{"activation": "clamped_swiglu", "norm": "rmsnorm", "init_std_down": 0.0}
Below are experts of layer 10 (counted from 0) of a mixture-of-experts language model. Rows are named router (the router's row for the expert), gate (a neuron's input weights, with its number), up (a neuron's input weights, with its number), down (a neuron's output weights, with its number) and show model dimensions 128-255. Each number is 128 + 24 x the weight over its row's rms, rounded and kept within 0 to 255. Numbers have three digits each.
After each expert's rows: "comes before" lists some tokens at least twice as common just after its tokens as in all text. This comes from a sample of Wikipedia text that the model never trained on. Tokens count by the router's weight.

# expert 18
router:131146101103113145120121130122086100146124104144114126115094084116089137127164099145117137133143132106146137124126101148130091115105173101110149184185109106132152105145134141109128136151135134150124135133123155165130128101155158094187128078115114104136116132093133108108147152094095170131171146139105118129127143154174132145103124104182098134145146140118130180126150142190196145117133
gate0:159110137200129126071107108102148127127118106140132102101146117128149164117135107153125131155117155149126125097142154135114136127113114111128125099149118164157143107135122135107108144148131140094125158095141129141108120087138117082132160111082185155143142124106140146064149140120122114105120126131157108132114128130187136151102086102127108151146117120145159112141138100177143099138133
up0:138118114159100140101148141105164140146113129160118103163128142148133147085146119145128155162110124143080136145122120154133129118128133133106125108120114113178105108130149169133082144154121141159138145113118140147146107080144152092152135146134169141197140136115157137109138151135138102099116122187116134141149136161152161127151121122171149156175132112113158110130101098131124116091117
down0:132150142141095092122109181153123180091132114143146130118138115127162123169136135139173105170151105093120130131140170146114126130106104096063114142109167093129158142106158136132118112136185162145117129116113110134100150110156112153109101148122142063156132153128123108139104120175132148107123129102103202143145129119134158135105097090160156131112115125148148149138143095085114138152134
comes before: " to", " in", " of", " by", " on", " for"

# expert 0
router:125123137088127122126132148098193112086154155102146177087122149152134129125169117129131139093115103141116131116170109106171111107122153111078156154130121117124137128181114183110112137089121144147129126149105148172128125117116134109165120110147122137142094127058131128093150110145139145062123139131093162141162121145160183156098164125131132137155153105138093106165150138172161111130172
gate0:134108144130142121191114108113126129138125139161065140135110141144157099121184096133093125161109136136119146171144176131107115153144057113133124127115118151127128135131125125089098133138099134150157155066132171130095128161123143141130117150141124098138115102133126092145157101127135163118165146126128164108151124080192129106129144098098118100119136116111122102097139125101178125101161
up0:140090114138135102205141114115091122154121147171085128100131115137174122097146081103110103130100156151111162170111178110110115136150100112142105120140133162113128132123123154101129138122092177149151131085109138165092171122127168112117163128114115099127102096112125073144151069106119157133167151111135152119113105110195099144082126116120122090115136136117139104095134124117164118089107
down0:166115153101133156166142051148129170136163142074107172138126128123130110134129144124147124118107120102143118130139115110134143124103143155107080132107115189107093138150107134119122108108126130114132118144096103099144145124122115170128146118155159113120118116162133102157117145134039136143141146104150121115129150123177091169114144117148131137125140159112091157178137113143122121117150
comes before: " |", ")", ";", " /", " m", " 0"

# expert 11
router:080140094114136081143135132097136142099126140140103151079138126090132128118142119153118147157152117126142163129137127150126103081097127109107127148127172152142107124156112174136146102147128138137088153139127161171161145090105089125132110146178098100103137101107124093064147134094115106115148133139134190154190121173140175150128132101130087106128133070126121096131131133128129179116170
gate0:118127111128143141129147120195151132103143112151107140114108156107147127108174147118090154084105129127128126118109156083130118136138129133145118137136137074159137138142130094081187154110088126155147169074101150137151114136129135141136152160119145143116091126139132171141151055099142090124149113115107096131101118154140167138142132107086122100097101088123133151132059095135114120119131
up0:090106122126153120142148138189121146114140122145105171125110164105121092139193164129096153098111123158166138168112120138155160176123129122145083088129138107101181134138134089099171151137093097104105156089092165165122081117134131136147123145127166102110135143131124185102132090137123124121127126106146128097123146148117168124134102127077132077066127121143124108124063090148123078128156
down0:146087093118110123173124139136115147160116091179143133158135175086158135094121165116105100103118101095162129078123120154153150131113129133141140119111130085145143109122096090150148124183122092109162182105084077138116102133160131125124122142089090116126099140123100123124152148081158117163153136110117129129129154159115137127108130143141124138148122121099110100161124098080143145122147
comes before: " |", "\n", " The", "|", " In", " He"

# expert 1
router:173145150111152084083151118118153106116129124131084161112098068098107122115151143124121166134142089117130148147141131119132081100120080129126137142133117109133133062108121101122156159126122154145143160149098175158140159113127114164150103114139075111124125085181096075114143147141106107142139158105135123128129116127160128148056110068153114123153134129150088107121170114106169144132116
gate0:153181150133105114080136148148105108149160102091118169101141110119153129148086101120119117177138138120138105091129139111099112093145083097142127111115124153118163156169116129160141130116103111132143138148128073135136111117169124144120122111134112137125071127174137101110154107140111125111089160112135118125111110109129184153130158127169123137142088121125118118141139110115156176139101
up0:110124117099108146155152143123134122171127127125138092153153115125122128129138100125102123148122143141151120094166125129118112127151133105122062125155133127084125123111095131089124114163120128170114138084140122175112109091098101127129097115082101128109147158087157065166158106132120147133127113152140097146140168107108146137141111163093124119132176132124112104126128083115126123105126
down0:150134160161146139149157120134121165127129177126091110119095134099118096134126119110163164127142128121121095116119134094130141127125111143126094130130138111130112129146105153164127103152135126150136124072078136149122149139112114118166133159146160167167166153115060145125154117133096133156099133110095163141167151177133113129111131074123101119071064099161165116097181113130126097159139
comes before: " the", " a", " his", " an", " its", " their"

# expert 21
router:123134081134161127145130163114131110147136142132110122097114113124131138114149119155099150110149099154125116123104144091140101145126099112091118151159095114110120079175104177136131107131129187129103103139134153143126129103153146101148119087127139130099161131111121071087115160158112130117158133157089156124157127151170125128136125102135127074145128128152110162134134111166190186145140
gate0:112136137144154086121130128143106131172141087156134156131183112107129140125155113099122127143134114167123155156080117123080086124106179149131098122099104135123117158119142087139118122121120160133152167185135136118119168135132108175146130141185138107134074109117108115131150083158140159164116119153125107105113112126126105127141111167118136094110138124117118111166168172120168097178145
up0:133166064096147121109129161117121141123140116127131163067127139179143123116110117141101182168144111125107159137131129121148108142136134138132128104090094172202118108107137131132167091079135152157130166109153125123140161146134099111134101157123160109125119141155139090152153170152145128157120099133092145135111112157148164128080157096119134150152080078152161133129095189131177086102124
down0:158123139119130133079135148138113092132081122118159166118107121139087084151087148092119110139120129108111125143169162213088066119131113098154179117082092140139145162096073137163147178126096142116108152139122135116103150137111128158114136184097136119114105132169147096123173105154122109117118142154117138118137112161120135088131098147139098119113151107126138125118125096102152093103122
comes before: " was", " is", " of", " were", " are", " had"

# expert 23
router:129124118151140090149121162083107140136097128127071179112153104124151160135162110137095179108095136140155172100097122089087101144115166100101132143112141135131152140137131177117098122159117154149122185150128157117145081108150081145153139116142153134140133090168104115136142109145085165092160181127131102142160103130147134124138126109196080122130162063149116162152127165126147159091162
gate0:128134112143106124146121127098091133140141132157138107116129129154134129166104138128105126123076136137144121085169124143148123092129136126116080104129125133114106142136164137151111141108097134126159143115133110103143111123111117164141116089146165146122093060133131127182119125125142121154131131163097084155163119127138143144117152127127099139129124137145175097117172122155145125150097
up0:079156101144148125154124149118098190118122117151118098144121113099168142152123114156120113151084129150169122124094136145127103105136158118163055139113112149154107151090130134135158141118088126141142164132119125159149076121125137151133111111176151117144108107142135116131092133117133162143126125153074093107117116137127144099140108108143106135086116134132179129084152123106120174132117
down0:172125096087146103130144116118145154145110160118091157141116130164115141137125100161147144150110095117082130156163101144163150135133106144153092087136122111126149140139108107133120134157106147132108090118105114142158086151123137104158102106138120114130085158132118126148111103166129111152163083126127151102148126109174158153154191167105166118195123156139184111134151117097155147105133
comes before: "\n", "-", "|", "The", " The", "In"

# expert 12
router:162156117127120059093109140096177163093119122166115160065131147150148105135126116148105144138149101125130125101137143078182123114134154126121135151149134123154134130173111170108116099129130164128085136134121151154136129135113095118173116087140098089140063152099157129134175179138131143117122136130134143135150124125174163156120166109107092112152145100143093087138127124123169135115182
gate0:151123155129149165105163149129154140105093137163134119112101132149149108107081130125098175163148130118119107158140115110151091108144168142144178115096140155098126129132110110158136156141129147177100148182070073090117155173120122136099132150119107142095177151091153139128135141149134126135147118104150137133149110134169152139127131107107096146149121064086143114103088137122149132137132
up0:164166150145139183135141149103119166089095141143124120114080136056159094131141106117090115117170157140105082152197130086131083151098149115099135098149137153145124171148094094138100143119110128160134142148107081122152158138097149154082123141136139161097116114139141126193133120124094122116130158091124108138158147154152156087133146132096123157163110133120122096158094098163152142116123
down0:165155140125109141144144100101131152073144092131135091135119156130171131124127153154167125167078098131120127144128114158153126150155125147116120112114137107145109142145098121128104122133105103102111131118131120142141098142107136183121138118162142106120148115117140115167127099147116135146145122115116101134123118167145139120154109132109110141117113091146107141175159126122127119166104
comes before: " |", "2", "1", "6", "9", "4"

# expert 4
router:088150104093131104119140122115130125177145113129113130107164107099119121116161105072121128168139089093143107104103115129143121118109151135131106122202107131184113095192120142133123138122123150129105153150126202167143133132151115109146154124136091168092141098158087120099126137118111163107160163161129134141156098148104169116144123113081098109141136105154125111114148099176117137111184
gate0:154154121088150154146115112093132118167156108107116152127142071107128099124147070117101127096110125143138099152121120089147143117099131137131133153152157111119108125166133074156137112144108126122129150167136139127119169108132100080143105113149111100144164100110097130150115141084133126130119147114145152155149158105122179120159151122125099110137134107132127130120083093155104170090105
up0:167159148145099153156154104101144166154153160095148152127113118149118125094118100140127132118107139144186087111130104110123141124106144136115141126130160098131065103139148100147096124127093075102105150173123138157152183103117099088141091107121125112102125111109077154164138124113171109137123130084103152147151160124139184115148180117099102122139123125111155160154118106155118128103136
down0:158082131134155131122122115157121112117142166162175132109152119139121145168130103131098117113158104104120109125126133120134164147121143156132119138079143182109062144154113089163109087129161099115123141136141115114119134122145166151112137147151135146095091128107134075128100083116140122140130130140097096178153149122104120092158101131162127117084133115102111112153087095090086121122108
comes before: "\n", " |", ";", " =", ")", ","